From a checkpoint of a small mixture-of-experts model trained on Wikipedia.
Size: 10 layers, width 128, 9.19M parameters.
Experts: 8 experts in each of 9 layers, 240 squared ReLU neurons an expert, 1 pick a token, a sigmoid router.
Training: a variant of SOAP for the experts, 826M tokens, 6423 steps.
Below are experts of layer 4 (counted from 0) of a mixture-of-experts language model. Rows are named router (the router's row for the expert), up (a neuron's input weights, with its number) and show model dimensions 0-127. Each number is 500 + 25 x the weight over its row's rms, rounded and kept within 0 to 999. Numbers have three digits each.
After each expert's rows: a language model's description of what the expert responds to. This comes from a sample of Wikipedia text that the model never trained on.

# expert 2
router:515506542506526489487555508518488501499502513473507518490467493513506520482489499565494484475481481519465501506488454485481508479452479508526503505505530526490511527574469538472496514508484510461520507516491473518483543483493538494512488441508535505477465532499463546555424510503499498514498460500505481511533543508504475525493520505522495482460513459456511488517481505516526481485517
up13:489478500501487543490531556554494486532501496460503536488469532480517507528506527498542518523489523450497504521513474513488476509506500503516504471508528489462415494524541533536499508518504497486523474494562479518497496523504486492500526487493505506479505488490486494534495516532536510577507466524481492520513492535557519458478533471528502474517529443491507473499503504516499512506484
up14:457521496471506473485554514479508492499521507512489512476461517491486510499557507514477537487469487535543505508460480520496515515480492512477468545481504472456480503544484509472474474490545440437484471502530464480510474554433513508472490496537539515489470494545511525502494515530483449514500532506490494510515496474486499501517552486525485500492501477480523519488485500493518517521497
up15:542518535492494497506497513537548553492513516463516481480503488496473536522520521508531501493438507521504517494457465490515534492496544502473520497481489473495509474498497540495490461500495490436517527499514513497462465513463511443500467492515549467474465499501471461484472520509498531496513477552507501491533531524543496512488470494551505499488509495441455498525496490518517528502491
up16:511501472465480518507464490510489492539486519517465520441499456472503531528501512508517558510487470501483480515459530481505528529496548517491462549500488519472537476498488495487514477500499497485442490491502507511522470517503504451484493473484518482496519526472456491522477519488457483487462517505446532500496509461473488530483478535476469525512508532451544519515443472492493502469500
up17:518483503461513495499524532489489474542459469486490504499481499513532488493492491499454477519510469515534500519502496432523480452507485520490498536453520488530499487482492506484491473513482466476524503490451495464475526478480553489515484486487502496463514490455480525528484525488545520511551466512490488520513502558493517530432493480501513555537529509479531516477470512526543494498514
up18:488487504514484540513550505511513469496472520531519497490466532532467537509525487518521495478452488511493511526511504488469500472497540496471510454523513479455506490517497468498493525515500545523515511506531523464459475518461480541536472479466526533462471514512468509459427504490551489528529502523518474474508510523522484485482519518495487488518502507482539485507469527459501462507548
up19:497495534504504486469499454511513515480517480492517505525502511462538533522556532525480536481438489508500506505436516515492496507522540476482449540437518503483464469484528563530489508482551485478492468506510503455502492498494519500494521511505482500462492507464505538545458485453476511472476496525472481489505461522526488473504491500492503482458502496459488505529498487492526495505492
up20:494474559440504533502543483488513524513474519513471513490473482495536442463455499516486520469495525522519502493511467544505493471517510514517491505518526535518533470510493488482529490502536486462500488470478494500484473478498486499500545472497482509496451551485520513470471527505526529469480511498561479519551525474506480479470497521498463504504478529494483505502496440531502461532475
up21:526487493500466470510528528492510519533511523503515493501487476531532503479502477495511488481512520477489505512514518539476492487498467519495502517524515508533474525488489476480523520519472511499539503460480481538469552446491545468534495487552452494477544592482502540541465517476492479488493470533529512468526521462495486485498522516492507505472519483536496471483482471466533475467521
up22:542485499504500521502529496538442492512497449540472474532477463465473535483463488506535519525440467504527536513523468522480519520468491501536480485504508498490516491520500529526505523508490505498521583505469456465493489500494492476527546467502523504486447525490465515549497531469500486507523497512484506536507547491493500492507481512505482497492501528488477534544509515485491503547501
up23:508489542487482493487505440492485527479495502496509516484506499522504490522501476503534517447478506543503495494449486508476515499482456540511465466459510517503503500536482539488518478489502453482517538509501511511458491545470514474530490462519536476458469474487535537554504487502519482475503487471434473476506510479419495483513481504491507459514500488499458496491528526495531502481497
up24:525535472494518478485496499487490508474523490468538518544463525467513511486489509496477473491508540564472517536521464515497519493476489451510487506504493494497469531490558488534486510491470466478498482523501526493521517463538493503524526489506513488442553480549525506533501503523514539477497473520522516509486529555540488449491508539523510517505482491467502466503500470505531518458530
Description: Newlines, sentence-final periods before paragraph breaks, table row ends, and == heading markers in section and list structure.

# expert 3
router:523469479452443491535494539458467498491474447467512503520514491484524476478533520515533470471495477503521457509477480488524501520514480478525503520538481463516483471522516500508504502517504502513469478490471498506505486478507471505528541517490475460485488520473454477460516522540546433543464568512523487506482488508507496530478484513529500503505485456518484506531485528504519525514514
up13:458506478489486477537532496483569509538513476522520514428456502458485505464515483499549456490501535480495489483451472457494469523511530506470488502518516510526467490504492502514514446514479481526479482495498510473479516508511460495532464549516478536499502484467470495522472514458472518523489476458507511516497517476501498549532471516490497503460534494502524494513478486469521491516511
up14:490489527491496484533503494514494488459488516526448498496492499464494491526576522550498491446547499556474474504516465482509520468537510540457471521507498484503517472474482523515473548502519526519518473479476506485496554530474506500504454503495534502477532515544473502484503480491566514507492493484473491526470492528480524508478525471524481479481491485458521501534532479492511511513509
up15:511491505476457486457529507489472492499524469521498519524482514510463513524452512548554487507460485500483514494502505464476498466502485494481448515521480504480487524519522480443482478472481493556500500523531496492530524505470497479454484476508481467530488511541489503532500502518502485537479529510537525512493490453496505495476522522535465434498504523520482475449467518499464539467482
up16:515470522465525511494499475487457503504491445455456531532524472502515521489505484496508483523515517478503464530485478490495470486473479518527473464565533497506479487503516505534485524522500550511547501513515532532531523436459505513478488494483471488485440490504502504500480470543550514511529459482520532523511503495483497473530540536501481487522460507475504467489508527522498520520487
up17:504553474417506522499467462521523501494486467512500496540513489490481464482492472487528460499486454498493497520491483495508536504494495512554478519445497532496510514493484515500494484524516497514500483536520487452495527533485484514498499522505554525517473531457458499518498482527552465498504538473531514493518522465498505486532506467510493489512496511543500498510516519500563484535438
up18:442497514490471498536507469551509466489497502470498544485498507513479498537496480500499490511466510523501476466518489497498482571534509473480469503522500498516516521518498490513462461498505462504475528500541426517489468500532472533559497530529519495506530508490470477516496505496516495505486537549498557521498512521532480512536487515559481504520529471483477517543467499500512498498532
up19:508476540509481474454468486465475518467529499510492508545550548483493472474498509474524472431490530536512530504515507514480532509529503503513537491485462464494526511454543550518471498536536476472498478476531492505478506482464512530497520522445498478465535543529529506456506477487495490517483538518499521496518522506503488511498547482517483481501487476486492497532493509507528514469495
up20:528491484481477469500539499455443528493499487462487486509500502531509509510525520495525478537500506504561513531508520557481489475523571497504523490513478463491504485502510532488502460512520531486463493485526507524506480545481454553503530464515473518540488472500498475500489527470530472536483523478502507501492496502506524542546511477510493476502502459520496510535506495443479506442507
up21:481535525502502491497512507524498509542491484493493507517496510441533484498483462484531489526463484481573504472474545492484463466462514471513454516481509520536478487542486537530483523516518500559462457517500517526544484520522485522498510481515493470546513509477477527494503527521476484482522500488491506439554528527488482532518488504524526514500493494496474521529543503493505546487487
up22:496477495508487492514541505518485508491499470496506482507540519516485496511504510477517502558466510490491466531467499487474544491493509521513512512525540527503486477498456474417507455516483503509534491458486474538484488498523479475481542473518512474548504522483513499500535510490472434496477490474511494499524541490492502500492507480502432446472548472476452518507459523484497472488486
up23:509546477522501524499503483462466491524501486558487530517512477490467479487478517485498483476498487490522500487538527460543455527525491491475492564487511485485501513496526505497493501470506521514470456546524521528470512463469518524511484554485521479517480481469448486502484554482524496499494493448447470509533549493478486487506534520517504500485525556515489454495495507519510498523476
up24:548501500483501503538495480506502473502470419497501579504517495476495484505503474523528470537486492469532480498488512514495497525514522536519468503529483457501515503487506486499502498546496489462487470467514494479471480469510431532503538494525501521525489490508447498489529499498519469530451495521487515499470480492497469493467486527485465459515502484531467503542533463504540536492511
Description: Function words before a noun phrase, mostly the, of, a, his, its, on, plus table cell separators.

# expert 5
router:500476471508518541566462509514455516520489511487485536548498445496503490486481494505464481508467484521505468486478536501531497515480486511485499496495488480451516480528528482475437472510452474480475498477507499472457550504516547519495470503454503485506503514509531496517514477491483550520483504510477481533495499511445501524499485507459490490508509492451497517546503465510531512548476
up13:481511497504522523497511560524492496438466500499467531484483463469465485529443460515486510523497536494532519470492502520490516492472519439503453496484502453476480469515503512513517490434492476479517498507485518495497466487494489516513482500529498498498497547490497551482511520492492466543503512513472567491445509489500513477503503487477466458481538520506514511490468469522489465500469
up14:503472539523533468530499535512550528489540520474513502472478512475524452479558449502497505472517443499511502531488522511487518507456484500513530455461510486506516512462589489524539460509524480506509486495501531489470513479516500487528520496489459479503480461470460487503520491512513525499507481510501539472498457506519507473497532502501489485476493516498515476531496484505511498530552
up15:491507498496493495511468470495521504478527542497553493513519478465505495486489478513474515494467529507469489502488507517533526508531510496500536503484483511454520504525527503481453529435466546528553468494524499496486489536492527512505470523489507437530505535446451456505481509518503510489479514535479556505460514501480505519454491471512496525488486501484498483475501568494504506470463
up16:508472534527520478516514496504474512492495496521493530542468512497517486456490455534501492497459488525478498514506526492470503498506482508475458536462543485516487485507509476496479532483542486532536496525482495469499489441508533542481488507502480473507561471432493524516525468478522518473506508529518485505480539495502497500504489537506485445488500527533473525523459542521436532499504
up17:514505541507509497499492508552480467512492482491476508476460508492520516485456436534493459513482487455532494524505538515512501495481496518535489523524514464430493455489525478529476505457507454496541510505466473533482511509497485494493507477499493511508497513499520547501462521559503483492523470505536468497570509483499472516524463485542515498487516500502532474512539480527499487523530
up18:544473492491526494542484482468490507513537492513491482506534481492511538533475565480504495468512511495492493460496518531476541463503500452511524447568463482483510530524509517467505483508488475502502521488533461531524521489517487473547528519473526475508489516508490512510529520483475481452500537521503501528489516473450510472507503502476513474493499524482470498532463511463530458547514
up19:510485488565511511548492513480503535546494492488473475458450504506498543497474491481479505485498508461496493531496547485515513514482490482515494490543513492481521468481486445482458482515506518511447503475520500507516484492490516502545520469471529485468502520526477483486537475469520513545513521534476492521519513494522416463545520518524516510513532494548513513505502500494518452514478
up20:494506480476511473455515506475509522466520464522490546517488496516521456464525502525524513524486531504496516529537488513503544505460484498536509507531473471486516497489503474476501539527457496518503504490500478514473500503515536451490465523442483533476549503487496512465503503525510522456477486547514478522467509527460532526521486499544457550465501479523493494489534517529487519517449
up21:497495490461493507480517462510445509532475477487482515472487507522488521458471454539530488518501468509502508530445480532472512510518528492538501490479481486494518479488481532497498507498502489499533499501442544522452485514525511514505495498460506504532531499522503527440518496506469543480495536491494445507464494468499490529427457503523467462508497521508524489475541474528483517492502
up22:506515540496531436467523490461478516514526523515482527468506479518497478447473522500528549498510506480504499479488509503496522487482546496565479514481508488479539489522533513479463526501527484497486476468492523460469517490505534512513504512458472458506501490449500491509543532510512505518485491508508503509510464544469458536471481489495524509510512528479485520505502470491565480436479
up23:499476484481524538502494521478475491497507504485515512503536549515496497451511482477548509496471494443516526486510457479463473503499507530525514513483539478470520503500578479533515538490512491517489474497475483502492492521516527501453505489470500513552512499517502507533501516504461472535547440469482520525499514516479522447500533522455521460533509475501507512484509516458508529527522
up24:466542509519473489506466473513518548452472530464483501540491468434454480490486514438498523497495508497486497457477487511515484502474492462546463521520505521508508466518469489453469485501480522452487488457477548530462528535477494476487472480476511481507500510497517527506454504480498486496496531484511504493497505549524496507503527502491481512513532522461515548481508544513512510487511
Description: Single digits and the spaces inside years, dates, scores and money amounts, especially in tables, such as 1967, 2022, £1,000.

# expert 6
router:533527507502497540541527542469494518494530468493501527491456525536498463503465463513495479499495473532519484525503507531516460475493499536515438471494469449436502464498510501508507500512475484522438485468517489504499516490496530492531448534448469467510503470499487473509489497474491503530487484497497548506530506463488505526463471523475491492512491505453482533541480503511491512516510
up13:538512539534516499535483532483495507504473516464468490511483480523466505504457452512510526476485485496492476538510485464450513462481479542531529518514537476477502510474487493460478512466493499507477496505522536534476507503465502505531460530494493502493461516540492549461531461489518528519508487461448497471471504506519516471491561513482475509503488482502513514534447507529529517491470
up14:517493525459530481528499481503502500523511494483452448466540486472525485502554540532570472498480483528487527481471455507536525516525522529514501508464494510523491488484508492473532446535555492500499453527521509477490495507486481486484487520507525475465502517493490496470478499483528484483517470480480481484506490502510471522459514487490457496495475540448455519545492525481502472501518
up15:537505493484526487491499495527518503545480486494478521498499506477522509522516499506463519487537501496499425506501452509517467524483490493506455499518482487454477476486480466550492489461483472511499515480492495478484478555511477491526546509491488453463473479540491513462473481503474460503483525473499513506506441479475484520477514511477503542515451432516480511535477466536514513528497
up16:490554472477529499529531485495511492527526515495508494504486475440504539537523507531510503478524472456511490517476538493531467496529492511493526471460526467491464460529473523538516526512508469462437532488520450497495488508506515510504510538461520490489490548451512478508466497480522492519496518524514516527491493500464497524451502501469426490486507498515504536473522517478495507503485
up17:506495507473478480501488486485517508479509487483496520495529508497491488493480511510512550512492507531535490507506495526526497522528530437501473478498488489448514504479502511488510462509479496527493479450525537530539471492551425506514552496508503519531508497447523490488483517458502497507476487520510456481510507505483469506447492469559502525468452527542513521481504558503497492453530
up18:485545504500521518474533425512524513499499522525528504510543519477491503501501496524477501472487501515504496558494513512518546517452472525523489515507489483461464498516488511506524495516458470538559492486470519495457523535528501511520450498475475469530495526502502492500542510474477504496495520489553515517464484524524444505535455541494476481508514478476493533485495540520496522474473
up19:502536495474484503527524462510502468476538490494524464486480510496514487499470481470498511554481488499510519515453482508497484490535496479482464448526492479494472511480524490479494482560510517451500582495462483493491503510496512528490493508529453513501529486450482500548533496506550513481502504481533521482515502501480490486500469514516499509536507518484502430500500540485544461539471
up20:495448482552508476496541519500522518509479528512527546502495529494503523546487502562476483477491487504467481474510488537506425423485497494522498529542496490507477439480490516487526478516526517471514529481512511498520469524534499485521499487502497526497519534530518555482471472486506477536507496505486474478522522502535509513499510480484463454528471499510508491494540499470515473480489
up21:525510541499513494514512508488493569504468530511476484524519519461490472552459495514459486515477525491528485505520465501473481473530508480558575514477525474520465506486505543537491564531496527511537456491495527525516474532497500495511509478477546527502532462500504513529517486504472524512507487512486523467527535530505492515491493515488486506512510496457505518512464483497492533458496
up22:502543527454529484533499464481541493532519462490514561493515508489544528520493473539497493483529506538506505502493485505490479513455499497476483467536498448537520529534518492508476483500489523508523470468477465476548501530518512508500493517505485482437509508557523502507533493515476469494482519479487511500492489485465462468482504512467519496508507453515486558522520522550524507532514
up23:513533498515525443524517525485518480499504508508514462484457529492497532495519478527499463490510515491479521463487450501512477482510505522546518458530545489509506546485523516462492481507503518454454467560506510497523483518539514500502528493534487450497486509494523494538493520522482476532488526489477503517485473478558513468471482562488500495514505519450461484496536490479505543496509
up24:526486478532478446514483470472503495489562494512513520486455491474544527517452523525467480503481490513468514531529518501525526490524509499500519520522519494471514479488487508494496544507511485489498491485512485498501525499475519466509475496447522473542538461491514519478450504477515589508501467506471500500553523458490485452461516461482518470501510512517500474515481505465522479500482
Description: Common content nouns and word-final suffixes like -s, -ed, -ing, -ation, as in writer, film, character, puzzles.

# expert 1
router:493480510468505493520473458507538568515487531477489496516462503481504487492507438474514479491478474477498485488491536539499519468500466463469527479559479499490480493498519447491466529499531498534511500444505493485494449507523478507490499490482464522498498512537508535503497496525511513488438508479503506516474486547524460501517468530518513515505490475454503565518502502466513511518467
up7:508535483488501518535532536479524528463515530494468506534494509493476527489515501494500492488461465516500504480534476518487474478523477471493488462520495477495499531511484500512463517495488565494482497539552496519482551512506515508507506524498512482472520446521495547447511537499509549462476465539506539460494507505514559502515529519515466492502522500500476522510461473489516503428497
up8:506509514536499513496486466486540482526511469525492440488510442464493484496516476517534502502500487521488492492443555476479506486485445517536504508488499517528543535521527542500544421468511478522485496524514479528473492500498509549531511455526525478488508502499538474448510529518481534506501516505527476504505512539516507509495472491504503520458480501481499502482503453476467520502489
up9:478517473484537462540504463531537493490509515496491482511490506549499467533501455497525534496503465515493534470458544523460485504506472480455519500515520497486466486473513500505466490507488522480500456503521569498475547518496496503524491464481509499487531496503504470504471485507487477494477519558535515545512515487527430503477470512462475503467446515503491472518515491494492510468476
up10:529520523516523554457467495490491511470480533494513512528521484513486506505524478492526513481454495524478511477453494524497517481482478492514480465522519524496510521503493487479471569493492460536524527525512490518512488481528540505518524509496476508504472491557557474505542512528507470455492510506525496466521515555499508499528444514466501581517506489516488495513471488506490532523530
up11:502493511511465441500456489460488522510499494508514489518530521490483526466540519479482509473481491483509500473427461484534504503509491520485481481534482528516475486469484482497476493531489504489482455517512510502510501539521468487492465484509520507499472525524508501508471539544547488506467509490533501542472522572510465479501491500489547527514559496487442549497504520469500499467514
up12:469521511511512495493482514526475486511547515507484499479466484466484519449532516520499453476483505490510495472479533468502463486504503478527490516521479494504522482480489511451512486494482447455496504496488505514491474504483463505543476475554483487489505467565491516501454497479518516519493505508485481528521542499500499494513510490475500466520486538395491517501505428509507538487501
up13:475479481510473481481463516510515473528488446492525492496494490498455499477485518475460491515488454467471504481481468525459481485488509487541550517475481486484504478508468531489494516515502519484493507495518504511469468544495500531568489497500455495515528521529520547491475470532484502487505449529503503524473484462459492473516452517516507505525460505482511511550451487509481535477452
up14:488487503490478474502537492518480537524482491491512478494527517540488530498476522516489516451451543527549486456513540551451509535467499449490536470471521453497505504506474516525447509500518487495508504488514490509512547512525453501545504514494484463507511470485487470455481489502499507476489477499468480522502516483466434497487516462543540463488520513491503504478501503474480510516511
up15:535513534517505531509515477517508554520528532528496495495482533511451533456492454490496479510574410527510488474542512495479500526438473465489504511459503546509490488502505488522531509509478513524497516483514519539444511465523460491517495481516526494495505529484494475468499517505553469461524515529504496500488484489502490502508510515540500506524531491503497518483476482495509515520495
up16:521485529488496527483440476506486495495486493497520537525493501502505496481534487460490518472481443512518515531463454494505515506476489502479461485490505536496516513500515457489462485491506520532455513483554459534506526548492484503476492500479492552552475540489507527507504509532497494537497498505542496487504516507495491453463479512442495499546510506518456557533464520528512492509533
up17:495529486494529492510495519493543550492529544520498499532465480495463500510487479448446472460452495499482501518500521511518525484514477501508513510564555502507459479502542512481518509508488482510457505486507519518513546511502512506511531519484486489495515518528525510570506480485472519480524500539499506515486498522517469497510529517470531513446479563501497534462494495558524521508485
up18:519511494523499514485525508519514564501538504470488505518523475501489502482460443514516540511498509488508489480525496529488484472533540491531501507481480497478463481476497519497470536540472550462535490426510514469485514505478493512526434468503474527506476516520493518497512474441531477543526496481537528498521527524458504487543506515462490499532485521491492497502503471475470496468499
Description: First pieces of ordinary lowercase words starting with a consonant or cluster, such as str-uggling, qu-ite, bl-ind, bel-ly.

# expert 4
router:493539487500502507509467497501481507477517426502529513503512508492506525508458481497482464501467502498534531506491526490466505523544445503514483531488510505464481498479510486493503450499464492495510491509535456500472513500506482534525535497498523500504507465464496486576487502526505465514505541488479475490533565496478491472488498479548472540518482510516407502501492463490510504485511
up108:487517549435490522517515465504511534516507493498528518507526507530508516476546479501502455505463576485486487501503495504528498466502471504549554525471469484499510531503479515525479489525464505475517495534511500517479512489502505472504506465486478493454479484484546504500473477541509503486463527479517523498494500461514518480547526483501452533493481512513470468540447516482470489531530
up109:482558485519515482493493559515538499486513496505515513497516517489491512499511453503471493487494478537534516504528472466470479458497481471476541488508510518529425479482526515454533512493477478488515503558504462462495513497536497488488505497476507489507515443507497500502489485523492512556460486455495490535503518483525514477519493544494548521493478506479480479497517543455503512441507
up110:488535532520478490537509524524487495535534454490463482492504498451524485490534497508496459476498559516502496488506492572463485505474530545521484537514498465502499504495493451492504471492496523539513525505533515545466507484472493554506491559523499496501520500556479525530471507470507489502488487474505497523517555471519510489531529499512525506476471464553499490494506473491519484507494
up111:517518490521502503574500554517533491472517513499547488496502511481483471479536454556494483549465505486488518489468493497450513485508459524522489477540517500530500482510521484484518491518489482542512498508484481516500534548487521451502515526513484512463463508506491491531482507516516510507501535469483496522494529514490512540560460447517474565536522487523492482521501496493508518482523
up112:501539498542484470468494525477477512501455469525494484505495467528502546477518485479479494551492535509536503481456465514542529480512491489524439498480516470489475488531514475519447483521541545516480525468526468461536479512540494530450514487539503515524493496520505483506497514504484536515461501523513537458493520474468499471470483494521498485500462498491482538469513513499483481482520
up113:489517501490509505501475485497476484475542446500556432521472474507523514519461498496495508525448492538515490484489502475467472516556508545530498480578538514483487492508504484493528507488510507482510512544526478473507470509487496516519519500492521454547510469451497489516495516522486474511514464500510501509521510528478530478507550510506469492482476484474487492426506500472522483520492
up114:489478549503517499490487470506520564485519445495498539466496461534494492529484521519509463493469506499482516555515515488535544494465507472491545517475535521497483483510464492504484444500453489499516500527490515507494494471502481570513511515510484509477485486518532532501496544509502440523508506470521509454516465468471496498470537514480464483509479504478509489514523489483488544485459
up115:451508478520548530491461533480485504458494541522476494556521510557502497504450515492506478484480455504565499458475494497474543453510499529487459513501477447463507505486489504517462513489488511502526521490530489497485518502491493493520502479517502508507563511469537503533475515533484479493510473496522447533535508491492483487485516528482489548505513496492500473505516469497486532534524
up116:555497469470505513467506504498477535535552452496512523487529530473500524470496504525527482534462514479546488474486549525511480473520483512516448517481499493501502520486488498493495494545496479504535514517546495537531544491516506526522505480503505480539496489478520484500459496482483513526431501471488548512481514470470466518496481475535512497514475541531480536506489480480449469520507
up117:528516517522466529501546516497509483517524466534483461469474484433537500479480465511481502520486499549463489530493497544525495490546479491482467508491514481499518515508497483507494517517510461492478528491493474506557487521524499503514514502518505531544542498439499501565488511487524464539467546508536480462463521512485474484517495488467486480508485545498520513471509492477495509457518
up118:469424513493517455496459476506461516481474472531490552515529516529514518491456489467504485507464505499482508491485460500522533483510550477466463489484500497496456496510481488526488498543466479506490494485515495493483479485517502507496534490527448478475447470499527522475520519500538511499496502484515481456468549538500493519511502511487486465554489541484469538537515506489506487505459
up119:475484495530466487478494450471469484464509499486517467526482468506505508505481464484470533468521523466526491520511493525530453494503501544507578517510526541495507475525499510442547518498472525515518516483521513465485505480528542517529499493503505537539498528485492462513491479454525523493471496500478451498486499520524500521487494526475516519508466513482544476477510535480508559519508
Description: Capitalised name parts and their endings in organisations, leagues, schools and places, like League, Division, University, plus coordinate symbols and units.

# expert 7
router:515502509511492564532535509453478520467478466514459561491517567480566493469501496508501492537499511536521541516495456547513536498496506478497457490507544509491479498516490490480498504501486492492475514499493528508463487506525540522478454484510466507528498522494500492512496507473493495478516538566484510538492471540510469505523472524483486517491521514532520505539481531505487520487472
up7:494507511489501480453546511473485491456520495482489510471527533499550505477514477468467489548495532512486483506499521553457497512504453515485495503469494499486485471496532468449513523511467554462471498530466483508490508526519489497451527492559497495528496467496491515562502525487508502536502514553495478526516484543476466501488460512479514471491461533507496485501491456483500519482507
up8:482465465494525528496468507510459553502488524509512464479473508505508505480511489547497537492517531534505490481500526501459506496502509481468498512505518459491498530511499520484519495471516498483515505498529514473476510544492522535518478436517544496480494500538504492469512551550508484528523437503499510514452496538527496543470508491542497497519447489503533470519433475514524485501467
up9:531456518488566510525457477524536527501501476463503499447480510492501511516526480518486482524521451520496451508539506520488476542504487500501512512501482486506484519531481481471469500515524498524465485498468514501503440491459530482509499486465492521466536470462541503471465493508517504468548492536490455493515503518510484513527506510486497495469546471537483535468479496523508528485450
up10:495503471510493470492515476437511530485461512535536451510482485497495493445479486518499501482511471536516481479568479511468507498516521488503467436518524467467510482500514515497490488496507478476498511523529499433520483509499487518542486486496522519471516513488485494515496516465527535503510504547557465520512523484464493466519486540517466513519459523530481482559486476493518506476508
up11:468534487476512517494552501465506526491482509491503480517523510496519516501492496454513553544533526475465525525485524471517526478492497515524460509481483487497481512527515509500474499529523536492466523489486500532425494519489484496487491513503485517515521482505502458505493497502570439517501492525521518562528504522518504456510482469561490502528466515543482498486499481459465515543494
up12:534513459464499504488519465520518484503503508534480492475496505567526497471524467510527495524506501503504519470516488532473497505479529511527520476535501486474475480511484506473510528484520479424509512546452540555485465493518535459504498461507486490486517499490498499564519458485501487510509497539522507479490483524488525486500502488518448472478489459534503523483517474473505565531513
up13:509571510461463479570507521493484499523466489496504471478489478522504552504514495470508503488499484525511503438443471494491513472528530499518472526477530500493482474463512482470499504459521457492476502479519516501466480456482495466499488538534495488530485517499477496495519545442541516516496482518472496512476524474483522498513487548471511448505485483506534502467499474515484516478505
up14:478568458512476515527505463484495510538472505500542528526513517454491486531511487481468480472521494532450502485454491544490547499500549478503472534466511473487522476485490491493533481516474449486500471514489523479483499513517469486522448493502512474526505487465484492507472527490502512436484493526479511505501477483508501496480497527509557506449482466518526521540485504498533524504480
up15:522490489494538498512498512483479502479492435494481481501522510518501482525513489537474481510488485522514513553496506526505519534505538474515468515490485478536535508475512480537506485478471519536526490516482491498500449520459552495532485472481478442532489523460515451565448493492495522503559514551486489507530474479517497518547503468487523544502520506492484522492518524472488521492487
up16:500489479498493508509551541472493517502493500495505489493475517495499495490519492525516495460527497498490542474500536528517559483517504494525485434509491544472508510484541513526541500506470487502506535494513495484462491486536461517537511487538480540520504501470514467536542483478534505524506504512522483512473450499478529486439531488542548517458473499480527532527466522511528470541476
up17:471519495482485484506493532524498480471459518446497527553554491502502526495453516537542431496519539520491475516468475502536507481517483528541520484504553522460505517510533488471492508560482538541469471492493514496499473488528519513471497515504476490536512527519537466531512470491493511523517486499525495461517528505496488492504518479509537484487509496543490510527486471533535510529498
up18:533524514477489518502480541493497506487515484491575489488494498479493510516533487517457514540516515461536512481482466495521492463463471490517447468516517533484521485522502504486519455539511506448563554502494504490467487471499533483509555461477500478484489511513498500489521520483531472493486476497480487492526531455501448487472483470535500498542526502536532483501469506509498506533494
Description: Commas, and, opening parentheses, or, who, that, where a sentence continues with a new clause or parenthetical detail.

# expert 0
router:484476497524499487517521521470491506470474500462500505512479534491507521467507514576444480461503457565512484515462488539495460468489508513484488480541509480477508473498535522496502509498486515466515543483447482539507513503507506506490471496477505489478491496510490486468499489502495467496490497513484515504522441483457512522496506504491501487505409494497503557466488474494556501521534
up7:465481509484484515501507524526498454509512497480519516504493510455507495473488460442465483464554450481475487536500507465490469492559499504515451503505511535531512505505489496496513479500467501525507518460524513498520521480456551524503484504433521495489533440529499525484487522497528512505511532516533469500504507496475504497480491518548536483474513471480473505466510529514541479510458
up8:535536513528509483493552514483446513543506503528476540502536524523454518469477496497488514466484475518496468502494449493536445498561525516462494464518485508478547501501509540529457509531466501501523555495516513469498459476469497468498521503437500480501517481497502505512458486484509499499527476480476510484498514498509503511484467491462489469489497512481480469469492467476509495535480
up9:482444480519524460514431494482531503505523515521483527501487496471505568496550500473501510489548486491492498496527482485474510489501506489508471465532540500522508492486532492467503491525467478569539463434476534476546454498499541522485512507521487487526491492508477536539480474512503482553499509515511505534489482501514505494523538523498517495492464527519509525498508507488497496461520
up10:469527515553504490467482546496547492534472488441500507501465460511526496531522483558483482516509484466520491507463496550494523502477500475499516470488500494480504478487513521500497481528483517500518507482469456463477533492549500464504469485576513497523472470526526473477495478501516461536497504451523518484494508471536487499494487545507508487478474493493471536527469491520538497512514
up11:487477503476511518504491487507520487507469469515482511459519509516482514440495508524544554489499463511496518516480471556498467469512519538514488517519487506449509482498530522517487456546487462546467530490513489487493503469513454478521487483447469510518516507534535452443498482494496470494491480478565501484482498520512503503497483480478510506491512440503484479464482492514539490506460
up12:505463486515492456500469496537507485537456465491491527533492496456520498481522500563504514481535531515502491515482504543505526527510484480512525480462539515499534463472512532523491525517475489524537509453499428513516467479516511525456461497511519501521536532531530497502505494517518456486493492513508500534465492523549497511458484469530525492534528478500511532524491474488520497505537
up13:443498541503497453517467490453504476475486496482504522543448486524469532503479498464484487519478480483467544478501463471488474523477507551515489516501490536500543477518491525516499489519461515528512487447505502508523542508503557506484487492504471471476504477509488492499473478447526492512521556522547509513511479480500497529524478504485471513461508447508498461465532502501495480516503
up14:467549523484507459486486524475534506505515512503504479419488509504517540507492502551514497534507521498490494472479419529491533512486517511455469513478490472492491443489477471499489527490514480516501529464505482514515504445507526524471504509471489484505491543505503513465488474460535516502514516479516501502575531505503506532509512515482549565517502498516503488492518504528480505495506
up15:540455536530531494494510494482500518527491495496502485454475508505509485494489501503459543455479462541500489533475515547481519492472495550490474514509489510471500449488491475502523482518472471511561545521493495474506518472512510473445452503540483500523521541465501488497509547501479494493447491469519490460522512497539487529491473497490517489506469486469528518477473477480523451496511
up16:528526489500474466493513537467436493514466476515517496528473504510503523500506537454514500487481512460496522512450492529515487479522470477487491511511533473499481542509470484532530532500548554490502493491537494484469540502524477495447491529457529518505506511456499550481449503519504529521489533501464471527509481489486498488501509517464540489516484484515460497481476453495535516465499
up17:508525477502458518513528538491435508501473462485529509499518479499488471534469500474505531433520511530526487505457511493496516475541518494494507527484519502474519523435506538502503515425495502471479461470470510506520529486501491470488490506494492502529457548529518524513493513532467497442483474516529490522512488536503484511473467494517505537492514525517520470468514507462525525498507
up18:500512480474460530515513460493502543474521501482465506445511486466479514519475501541520483524528503517507506516467503491458472517506521498471470519510487504522456544525497489490520446494521491516521511536460458511495503516503547486495494469504471489473554493474519493474432485500523529531489516441540471506502504522489506523513532537511532499517483514525524500521467506524504558532475
Description: Middle and final pieces of personal and foreign names and taxon names, such as Kater-ina, Oliv-ia, Vor-ster, Lokman-ya.